{
  "n_layer": 10,
  "d_model": 256,
  "n_experts": 64,
  "experts_per_token": 4,
  "d_expert": 64,
  "d_shared_expert": 64,
  "activation": "swiglu",
  "moe_layers": [0, 1, 2, 3, 4, 5, 6, 7, 8, 9],
  "router_score": "softmax",
  "normalize_top_k": false,
  "routed_scale": 7.34,
  "balance_loss": 0.00326,
  "balance_bias": false,
  "init_std_router": 0.00844,
  "lr_router": 0.000379,
  "n_head": 4,
  "n_kv_head": 2,
  "head_dim": 64,
  "vocab_size": 2048,
  "norm": "rmsnorm",
  "norm_place": "pre",
  "norm_eps": 1e-06,
  "positions": "rope",
  "rope_base": 100000.0,
  "rope_fraction": 1.0,
  "qk_norm": true,
  "attn_scale": 0.125,
  "tie_embeddings": false,
  "parallel_block": false,
  "init": "uniform",
  "init_std_qkv": 0.0309,
  "init_std_o": 0.0309,
  "init_std_up": 0.0309,
  "init_std_down": 0.0,
  "optimizer": "adamw",
  "lr": 0.00184,
  "beta1": 0.95,
  "beta2": 0.99,
  "weight_decay": 0.15,
  "lr_head": 0.0053,
  "grad_clip": 0.5,
  "warmup_steps": 332,
  "schedule": "wsd",
  "decay_fraction": 0.59,
  "decay_shape": "linear",
  "final_lr_fraction": 0.0,
  "batch_tokens": 65536,
  "seq_len": 256,
  "doc_mask": true,
  "train_tokens": 363700000,
  "steps": 5550,
  "dataset": "wikipedia_en"
}
Below are experts of layer 4 (counted from 0) of a mixture-of-experts language model. Rows are named gate (a neuron's input weights, with its number), up (a neuron's input weights, with its number), down (a neuron's output weights, with its number) and show model dimensions 0-255. Each number is 128 + 32 x the weight over its row's rms, rounded and kept within 0 to 255. Numbers have three digits each.
Before each expert's rows: "gets" lists some tokens that make up at least twice as much of what it gets as of all text. This comes from a sample of Wikipedia text that the model never trained on. Tokens count by the router's weight.

# expert 30
gets: ".", "\n", "man", " University", "ton", "us"
gate0:126173096145154169104164155098139154197145151180134155129124139106152133167092116108177130083079141143155125156102150137106046137112123145176074148050147124170106075097106141153046060116091118106133099134122079143112102167105115251153131137101100182091129156146141158129116087125116111130178104202150126124092156141111136153140121117114136138127164073136161114082133139163140128045200140117161106104159136140158139122154130090148113167163126138081086147096122084160111067160110064048104111132128139127190146119147171128117104133154106126118139132104108156160119126176173144174130195148085088081110111114147086133120108093136147139116127089126086098107196116119150131151125127082113097138090124152142111183120196138184098154102153124129101114166118079062064111087058140
up0:137128116149141147185104105122036108090149136118115093117168094122137164121099115087123094148139155096112156122112118100166185145142105086133126092181115110091162178164134158139125121148126132151169139137102080165124147149181185146116152120160162115098140145076116103122115168134140112145119081170092081129157095108192129138120168103117085170124091048080102144161184151155113109122135068143129101162128120147087103117113133158132137158154121138217175115135137125065123170173175134145159085157154216124155133144118115112129124108081110190232182068122177112119155132122114115122122117147155067116119133146120154112081140155123103116115199071106143125107091173107138179130241126155143101184134072113134140070101121087115112137062151181052151106083119134150167122101115086
down0:113153154150092128156071196181124178156141185116091137131124091040123131198120136127120085166064149093128136160114111113120138116159082136128218125162139109161147105161173088110113117114171088136145124087063115184117175149086139156144116141163184167137115086114146108102138039153112163166146075091117082122121158147124132074094116135101142133114105152099181160195152164153075150098100106155150216118167156131143131151164106127159131165116156122168162130123107163164150129153113127144112141074167143111140127105112141112111121111149146055116157165169098105110111087158142140103167121067147140158141174113098137116114134161050145199066163144100150046081157171105119137141153115151087093190113103136168110080123079109110166086129115167138182146093166125141158108126154080

# expert 15
gets: "ed", "ation", "ion", "ction", "ance", "tion"
gate0:139175170174098127074103161137084149086109086137163143082144091136109143148141194102144130148153145102120140084073159129094159171145141104175139171152134155091093107167204147187164184143092133088147155126126112160184147122123139087082141131132127216152053126067148135116176145106157081190095169123107142124082094085133158158162145141098087174126093101120111149165129141117138104133081089128149140137131122089118104136072174190136119074095063100101115087066122122140151097135086071147147083090121080146120152141082118162106152124097108104130123112198171103151110114111187126124161089125117129139167135179105128143146187138167138147127126128161125178146109147092217184060118118097128061105122158134081104168130160129126156175136095160160140132173158151145194116143139191
up0:085079097130197168156144105111183112110109123121152156123119149078115141156147129121075165081186093101092176120136169085119198085127131097133118154058127134108162170130119105177130127120066097143145116177145107112162147101091105158130116180114109225096080109110103147091140168131103117116092125149173213072126091124075097118144163107098112105154129130136123144097098081109136120146150142134095078132118075054107109104151182160198172102163196128131145131106114126073132101082098106122127132180160136128146091061120158118114139168115119116143140120102130126147157113115141149068175092127139117149131084100074154188151089155130147106106110084206121086150109109081122128133114122085152134127114169190086066152144173163072130163073143133081113169100187092123184173117097166
down0:093107158145127116109193087155056133130131149118100179127147112218143132145177113095140163152126170095181121136153152091150168160136158143142097174144104138139200134125142113082123161101142092180152114079189160148133146072126128157107119163124107175060136113149130153158109126190188162173109155078148158108080136107132145177129163144133102128137157158125097105117146099063133104134101131204066127154087162125231148196087140148176084065131207159136107125134132087125131104119079155137161142146187144169130092133091194134078188185116156127106116112097168166114125104137190175152129135150122084155152154183111127122121078138172142136127164155204102140122184096096151126173093144141123137160141115122120101107116128070091122083114107113151119117147085103144072103146097122

# expert 4
gets: "th", ".", "land", "-", "ist", "ph"
gate0:107125116099103158145107119098156157139166122106142143129152119105170113137096093071098170127142142109148151145136069122060177132003149159179096155080108119098099150117150152131129083189080106151100160118079146101149124188114155188142135130102146174105125097172220143116063154143162114179122119104136149093152139170108145110147104137173119139123166129100138058137126124147165143167104167176155139175082113089144173101161173139134106158128158112127191143121151177085135135138145143147110067159198160129162177111141130168170176091089090102167145118085112167175173152131114143047100118076124163103108173137096106147112119071139091074097062103108122100155120153159160109107117124151078139153171149083082108088144074145100182136128102193103177140161123089130151146137146131
up0:121117186204057130174161130062091172151144128090164123125071136099119164141099151060158100128114154144126085116107142153145112110078091095188182194140107126119123151130111112152121128108137115048145105135139125127090104206149181130150137086160157084194110122079129159129156139124129097112115155111095108158096111109098135124130137201112141183159088113115078137127118166133054131128055113119188062168127155157078152066097103160194157112166090097153145184144127092123114162200118171065146150077146172120149129143159189152121106109105163189110149092118151126114157167104129164123104105163111146110063118144123122117164134147114121122134155166158124055097098126102103190161121176140095105095162106130175047106138109084110094151081132125127127131109089154113119146141099106
down0:098103138081110087108075043075099139133082137109117158108114152214090177074149183097167134118077122102170207147184113110162178099107078159122079124155122109156128121137123160097142101114141121082096110127104138070106133130062115114073129122136164110127164122123167131199098131179093067147183168144195149138115152141096120142078115164130119132173172147095179123128154121163130114141122106150063081142106096058162147132137122164114185126118139171132150142137138104140143125155102150088117165084120112115109125166117132156076117077147106132083159093146103097163124112134104096083124112082104087156099145199206088144112096161137135179143130117121156133125137116131086101167114123107121102125062170076149109090148105096101083087114097188139148086085163174151054133114104062

# expert 14
gets: ":", " the", " a", "/", ".", " A"
gate0:193144062158138060057167151078141115159094131160169189149096169109168053117139175117131135101103147088131114168121166107107098177093144149115104184159125131182137119081150133140130108158176117128097180143153096102099105147091114157151096104065124167141138101179114076088149095118139092120149105107092157126096076178104163104133123111117111109117103098117148074084096032145174145044141134110094162099185142103104152173135132086117082125164087127090122121090129123173157136157131118140145062106083166103174195162081183122139158117138108152132130152128093111150158119122104107161104148186117170168143094145116106152089139108112117063155160057187122118137148135105121175056148142150154137173150166113083110094153135058138085085138171175132098147158128156111142154122105120
up0:148079173159108071095139101147101106117196108104140096203104114154129053114149090111153079095074107158211129140132140113094146123113117164127084147162104134157199089095134116135144171102115128064148166134117101153129130086140113141116157160131073103126060137148109129094121132081125133136155140138123123166189097119081139157152129166094098184102156142132093156071099130101170102118144068158078123120141122103148143138127100079148156151142102144143106108162116114115148136130107071181151065147101179093098130190103169093115105128151154159112119144091113141146135161170082159102050135126167087155121106140149154117147113129174080093147225109118170090161127086180120133032121134157131095165084075113066203091141209114160118103077118157136083128127127134073118135153139093
down0:197112146143107139120108131167116073142187131126092148179127098137141118101095136179156100131123091177131151138151118148083147121112166101148071180095116096115132104105141100148132176143191161111168151096146149175140084125100110125122102195131122184135139053164107098132145175126131162144126154146092143122110149075160132183103083121122134084130151104111166117080132117178153122171168112189163081093146185166133185112160125134095182135096121109110146062045174150159129188138086143184167156157109105087142125163074159146088123173156125087132078107108104092126145159187152065088099123129123197146155176087060041106158151142171142130081141107159107129179100153092152157094200124121168117128141094171116093154175146076102124118125147179132116078108155122093121100135156112

# expert 55
gets: "ing", "al", "ation", "ck", "ack", "ling"
gate1:078166164135095133193086113129160150076112143134107093105135100130139155123096125131126087181121128120113147104130138087143141104095104079083153140063135152063156139135123042158149170135124138084144187111161085144132149127102095135118180140116179067130165126152132105126144110191136076111107125128116100092131074087118126153121143120115108150051165114160085137112197107159115161199104057101125139062108125070108120161065136112092172097056155094147150122058100133067131117098087112108147133152186059116159152108124142131174146187135158135156101102161132106107173095117120137150122072111104090134181120143046146169112165111146133162111160082156118088181108132146102086105141177111145114119163168131109101130150105124185088167102112047187133079129174101124148087173113129
up1:135147109096110164092161152094136161167177082129136162087137123116142115100113064125115114058106133140158096152197080147110071152174097101143126133161126128164120071059124192101177126068097190095098148137165110148138146117136154118150097160155153119130109171103143152135082201054160123166120140131110115162094125143151154132176137183102171162133184169166143097102091142078055094150098168167172139224213137096139161121122102130177121116191166086097159176178119116128138123139121130120085095091131205111117130127162074106052070130090076102133084093134151164147136078116099183128112162119101139142106159148144087066151071147124120092116154093103183134111147172155146182118093124169127141123111136143160127143132102108088144138133101128094159120129119165109123114116087125
down1:093142139120092190108161163166125106123106156075139132142102151072123129060110129162097143126120091094144139192149127116089101144049178111118108120187158095122133168117112181176120118088141146151104179151166139157185210093149179142055099082137114129145160144163109185161146100135095142156109161126135097135109131144120123151215102129158140117139102127096166134065099116106122113145134158115190177175110159113134132123112155135106142138104103153145150115157084132139112051115140154172137154182091105110092149124073073092137125190093077184178102160087189099110135072104193121114155129138165104088107160167102112083135083132072099155106129143133130143207119082121205125095129146097127128141123134140071113135144138167136078137128098064171100196111166149127074126180113107

# expert 42
gets: " ", "ri", "ea", "ro", "me", " 18"
gate0:117118102164124068114104142143141128089098158121122106074113160122154167129148082103129111128127166156205090127159114128098153176075171112084123145206108090136036097120147140138109134135165116126159104141210211155062187129135143115093120078114089083108065179135136146105077076135144148119158139148133184114134144133124071165122157174096167153119130125078113121136134142090093161105181095077121134138127176120153156109127124166109116128105089097169125134125114152165146113125124072131095195119141160194114165104081128121183148148158204189106167151151100157123147110101159136152101125175195149172095103153110120111112121145117138101136105129116192168070131134164121114173140110175147119079132072150115135117101127108140200165199100138206108141164188131088121106138139195
up0:113155092116110156161151109143123153171082090132198125161079154117144093081123180102152107104166124102029099158150170109148115114161104129145117192080091176136188104103149137164107155110097060170082138090152082040125089120089106099068165187159140149119143102108118100172184184164119120134137176113099138153102083124124116122100110175149115107060147110162111159118125036130165140126152184185112159144114129134110162119123117148131134105164131131157152114131172127178151168185089118106152128126160114117109130124126179144144141122083065145128147098092133090130131107135131107099207136140091149167134140121114152163175171138152158138128189054191115090178167148106117146088187140082094096129097142139173097139085070101117088082080143145094157099082119163137105138086135095
down0:113123092086117121118106114140075181150118098098193122079118161086151161170022049147213089089207123125161136104129087139090118124101177129145123126140069151118116151192125161135101094082084117173149142169096210103141148138160124103101140154154121151100109097102096133110118109124139122156101159129108124139106138148117092194084110129070154106119138126075103174130073134170143175129123187107160145130124166124101129210176128119130197110137112091122098201095121126170124125133083113164157122168209154119157154127106154092100041153115165098102122158158109136126102143103104114127134103122211097144155170125129131130134091099110107054144132060125141103075114101154134172173134148114093078175128148180172135165163147143128120102161122145112162167114134115120168124154080130

# expert 46
gets: "al", "or", "ur", "ic", "ian", "ular"
gate0:141155142139131083130094113129112199188133110210117146140123158131139098124157121183106154085144070163147130078111111086107094092075120176123105125162096113142118128121123127120143162116104159105141130162086123093130151113161088105111087101113133039102157173185122103112092152092144179119121126145156170133216063127120124118146102085135111136096142150139136130093074122121101120138082136126110187093126110101120170117107122188116142076085094082157203154124084100188166119195076134200143140133138155114090176091064140085085140140132076107146126207153065158100137081109127135162166104140132128166118168117107083095105228126172142076098109101158208091100094145094155132103112123142142078141072129101150164101199122115134113092147111119111094086140136129118130116122121074
up0:142123174160069163093086145083171177158086133138120079110149161113110115175130120156105156147172016145172097083082109063132131186164116139186130103172098117144151100144122108142154171137082141092132079137115149159154150114182175151102139053097120167178128145166169112106153089117144143164151104109103028116150163104141137119111135143107072120100119115136219130113144137119123109129128074178135170127185162127115135097151107174130140112096124151144120130157121115113140087164164085119158109118079113165081153143139050090139150162149128162155143120131128179123140105140144190151125131131145170092164123099097042087102193142175136117132129138119136096119166093117193154198149145088162116114098159092115072142141134099080106093203156134161157145168112140091118094145181088
down0:100175149142087101106195083137138130132148170146088131102169156117116134173159110145114159165088069091134141136102059190120147164090071106158082115128136099114113178044182092116170134149171147118090064164118169143096174084121119116134168128108123189153087094173161135096069125181152090077086120111106093103167165063155098128063140122176145113150153158136176072113113184145062131098156145113105163135111087153120143139130152098122106125158139145107127125129163099166185151102135123105160161120077140138075150078137123132087111107139159093108125144143094182056124131126142075187137124078113114095160122117149130167169180186164106167182063157145117135125105077122042114129147116140144096116088100133129123133138135100148126136154138137153135081042133135114154084193111113

# expert 5
gets: "e", "a", "o", "i", "u", "ie"
gate0:119170145129081132104105142121142121110149093140156132136105106081159099114106146165141100181118188051118150172088141096140190155187096141127120156131098176115122184150137076113124132101153143102143035169098076132048128152147133061143152144161157131124144102109149164172108100165130137068089092165133135161155171063139104131124121175141126126122109163120067114100151103102111226085150150138160143110121170148129089116141084149151152162160103146151106099131128105151175093085120085160161171133073074074074101140171179159178168120150117078097135135145146155213138161124123141104125148140171118151098109166145158121093085115157076099127088177118106111175103196123137129093124122144121132150156099121178182117121142138155125191173102010127077141131136115123089137089145137
up0:179149156183132089094165103086101137106129100131110121100138120142150120146125121103096133104149060140068081115143210159096103143102137106141158170120118140137173133140128153115147118132078128117103157157197206122174102116132143154130187108139112255177091159102120094121146127109090092119100107115081153186120125152116119094142086096082073128133137097118190165162127100144119126121120099082146143189143102095110128172115182112047165118101142103167159135171089209156195094160138103102138131103202125167177134165133103073054142177101091158144101123129139097063104116140112104157106153093066097070120145117101140128143114128124142097138113154160167144089159141163087148125145126126130102110093134109120106132167173083172171098110145117073142141156103096189096107169079118
down0:128083149166106072128131133123085183122121085102093117153068111088090130106215146090148077082120090100090137103192106123127105137103096135083131077090148094131129151079154101120158152141123112063089160150197132123120106141128093169155144070103126125163162179100079147156091158057140093103126176132128140116128096147151138181189120073169190156088068213126171111115137134072109101185135091099147107105164183144100099136124114098141102103192136105070175157178085160119143108119092148064108127136081151130162172149108131093092120095106088141162131140117145162139113090128200107105132104099106123122129077122124164116164112174148123174106144075158130140087107147128123119133084128117131128155145136087080101117171066150158122136030091104142143128125108192189122141148146140

# expert 26
gets: "e", "ne", "re", "ru", " |", "al"
gate0:111091142069081144129136166133133172120196070120151167161143153043125126159128097069077159123150157092185188105116079143089123136180037147159111083152119131128146165080106092085159167126151097157105122130126113180116151105105137140114173110137140159152139152095162172129061099117109076118142149097167089053143137087146104079122207160054089112157161107114101168113150078157114196112175079111185126082126136081147122135177119102128159100108070119065105144165150124147109126165106139113099125111188132129112163119136143072107124171135118164132157104110110123168190119112121121163144137182111149132094113138150148190151158142123118162120154060135143099150045110193152131129139103169165079159181103134202128130138163137129109165139110091107117139152165141140098143144158101
up0:153113177083126125087122127126089139082172185119096132119112137132085156131094153065170142084119114128136177126121167075105150131173140113060145158079130162148166101120135189137164136164090094144119120094132123146147117093109150083062125144172123136140184124153153146079170191165147150123170110149095170106088052122139162124105123100078176123115161161139131109098156103142136124140134132094160123069083104082147157083139103107127102135060185113153125170109152070133106140098112120113163122103131094159101099144147042125164073169154113165110128128138136134154087125107089104088141095085204161164200060128094187118119152137092153116161082110105159169151138154221174095120165082088185064123121106170177146122175145113149136163112083158121162146167117139106104080065117143
down0:095202147140132164126164140084076124119072121148142093116175136109129156164105087102137160183097142067179154126094117151155117120126124104171124111187110117106166131128123155190092180109090114139145130099121110163138118167150121105169110150086075111072129140075143044121126111110134156185098139255052124159101120147124185134171070158108099122102138102125112113119090092172110155131154130143139124138135169163115120152126098079119168143139163176083110100178157129092098106186076140126078103142128132121149150118117137146136208080076090117120147090147112153135179148050100113113133143131160178149106064042129164106116136175155137128148068118113121117174116089132141093108146135199155130133144112138155177069146143102112080098202182096120158176130112119123136127152142105

# expert 48
gets: ":", " |", "-", " from", " was", " –"
gate0:105126093146130124064131109101146149138079101157099188093117067123101106159113056152092092118118174150149084164154066146146119143056166130114118163143137089126141188106101153184121138133164156114147115113145083154105153115092159146097132106120053136105132200140154187105103131142169176130150155133173242135118161150114186149118127171125150162147161138124120116149093070176096075108127091125114188097143140120146111128187085150117114113110106121097136163123141150164129098107123133049091108090169175150143078076081118062108140128128140207116160156142106086101112055155054161128078107095119118157128109180187129136108150076158088121165119164120159155116164130122148181147145066123146112142170103188167151142137120093134183146138158066157112077162140122109114137144128154
up0:111135148116097132118138175149138156119167096126099104138140125126122161138057143104153120146150155116143111118135102128081138133146171110204096157145111138062152153114169140134111133086149128086048131143146108114154158154133128124165122114134125160138096122155139121130121176127152121124094169147169160167135102108116104184153114176123103112085166164120157132109152119023119135170154190211133207140169141202125106114124141179121205163145178066050157138216164147071146092120129124123129136144162163105155114094166060157150121143165156098094101045128128132158099138117152136113131148089124107141127152103120184078136134184129241043133118077138124169146144138138149175191152169180119164102152105174137147138071165158125144099105101111130128166121112160102183136113149161
down0:125094083156176105127133148093102143075120102124158131151093172099124142078147083168090151076152102162090082121096052102178103165174203132128146130093150157147180059073100202124117052167173148173160110125096156139139117160045080205134046115166149109146176083137099158091113173131134173110112151096110159129163140129173174145122100141110105126124106198127159125150119070126154117108103135078127175116141099166152100158125091095158097143139122156175091130174091112134131127102161157134137085076083183120171130155115151150145172124132147103051162163119145147152041073087099112121101095147134142110188105128177090139052143091111116144116167169138100146104077134127111177122114154111120105148133103109124133130136089124135160103146139133148094115111162167072121128136102111

# expert 33
gets: "n", "ra", "on", "ri", "an", "na"
gate0:098026095094147169159113198128142156141133038105145075119079094134093131127084141078195108122094160118157117116088147119096201120168121093096125131147155158117142147108139168127138168096135084088154133106106107199117097179032144161177138134084106135133108093120114127135154131153138110123159115220123126098117187117075164112095135097094167127102152146146088120139052114121086123127115128096112076118135147130096133142182170185154156095120153079169103125079166077129112110100098119105134140079150145091106130117153096131154143151121137123161092134096091139107106152146106137076196073103132097125101141191095143150078125111114122128093121062177115130164087129076142163127067142114141187156180075154116107167068167157102117154143109071122156076146140122123174176115155126
up0:138173087118105124130105128087109173131164175171116168162141160122076064061123076215093127128118118125125159122190077112127059074083120130092146163122138124111127139173055108148117112152071217078127151068159181105132172051146123110131102153105094160074103184179159152126077143104133114188124110069077120142099184150150138072134116143104127174115146138151139123093101146155168113113108168168108126190130080183169161084080121143104135132132163154134153137149136166119136120105095099116150129097154080181139115126139096107107109102159116114149111069072191093123135077135143126080091114135108132100122126156116116130160126122160130123089077118145158170143095062137098102148057097148131115192140164077117102123141084131120086097164114150161133153170206158147139109131148149
down0:146133091085153131120132174136094136124091103096121142118184121166113105159178160133126184120073103122157098060101103177139124130169105136162095124109096153153167111154176118134151174142111134126108102137146168188103141127079182170133202168122121104108116145124154126139131114157070166107130143089179110155104156124131161103078187153131144125119198134068131108152129102171139170201108119161111086111114083071149126153082150173148110143179094141119098087151154165107101139086135126133157115159107137147089114121151073167085122203138092110094168138071113140137117092078158063129167186140128089122088194149162150140109167129115116104176118149140128050102122134184076090144135151130171109088115083108179129064138096172152147117120109228163152091098121193161074109053132133

# expert 63
gets: " ", " p", " c", "==", " re", " tr"
gate0:126118074117113128082115124141189126176114080154150107108142166129153096163170176147091096168130093141113094143168044156133143150161168135082127163194110158133112076180092146099098091067172152091179098190140093153125125113197157139199097119117119170140108146230167098125138140185157105208074129111057145129100111088147131134138138115138122138094164132134142089150083123095154087119149140169139114151154178109144126147135115109034171097195166115098077074161162143137131117178157075133143108123154150094137146167095111124120124098163081091158144182120104083053120132093119114097106201146115115139108116118139060123113131153167121087183176133095148145098144104110149110081083173144118176184151169130126119126140149135160169132126162147150141167141142171122127149146099116
up0:102139115147108171170113152126096137133147095118108144097117206137149117172117150156117151150131083089119142112119100116115151103081132126126126134139177105151108147155070133139138110125071139148117127136141132154114104124131151155138113187108119176128174157157137113182187095117146124133157221153128139132106151134122148101147140145170150166048135129064132132128075161133165103094112160188132121145163148146171129157043157163075103027135131155092072117124128136096124112159107138084193059147124114124112145151154077111119130150122103090137128153111081124122131113160106144143105137086146218058115218147130099130114122143146131100129164138184101112145145098236085125119130142157073151131128077116095148125154121140137121087211112166129011131139144214051129157136094130
down0:156129140145105143114085058126141073140087124061138147125149111162100076103134097087129166093096126101098113142074156128098134093130133142097138120142122130139135125162164116102120153135140174110143141124199133132073116119099100123112156127110102127156170078175136094111122106120180169172162152097095149112166103146187106127111123138124144218161142155144136088149143108142144113150126184115105098124186148193183095082062094094115033116106173160150114148066167114160155203084108100105056122133132187082150157138082131133122151138113164139168093118085150183120154164155136096104132173119121066094163163122131145199115155106164110123126097175105169058139121124044087156098090134086154193150107129122165042087095122146156113138113166118151108124102074159171157115148111070

# expert 49
gets: " of", "ing", " and", " with", "ed", " on"
gate0:082102116164121144094115159097112106127131154165141122132106079117119113158129102162126115113080134142154134122125110165091115105110167129190134142129143105140107109112139113127152113103185085125148097099135124080102161126181129166130194162177153139101092140176112144086173113158162176148100167127161174122055093186113060138145107093097128158109080117191095176153095202140117166059071144073158127187171090182140107086151126122123129149106150123082113164189189103145120161097129095126157117097127170158148117132115146168093162050158172096095177193199108068154095105129132107105076123127138066116133073096144127123141142169105108152139106089156119082145198127169172090094132152067119096159040084154101191114134112167143137134174172109120126163118106159110098113112083138
up0:186100097140125091107159141095136149188146139134093132081110164113185142115183109151137078158122141081093124132169126103132132140068144076082141102112125101141174176080111139155139151200098166142091122121083176167136137161133071078124095092113114096118107111144136153132082181145139163118113112104037129135127135126129144107089116091094199154059152185090153120206089151165126109134162110154148142142117143114170123107081144115147176114160107086073123182098115098121201073122048102165117108125084120165024103131136172133129158147107129135209172156140175094131131063148128161174172103132134118149180141150112088127111156119136091123171186111133127146140120107116113154099157114163116148099117159122118170144173077070110168159132219134130121134131116155103125106109158066
down0:151231126146164069108109130160160157072090172116142112149152105148114119116194125174153120157200094123133089174132150106123046194080111132112125132150127134165145116094148119118150190105136154125093148157126152150162092160124116107177094151147099109121138087102120112130135108089144135139137114081129097075189166179129065131062120119078136124145130108107118104215107091134172089108117173170127143123101148161141171103168105100148190136155089144142175119146173126157082142111085102115126138144097170113102120144157147133115132117151168101118101114119130130083103139146209099150102168090145130096151086185102161110132199136137122173120172128087070097118104110127152086135198083121132116140081101164128104255145124139199134105151061187118121116142098145118112076134149124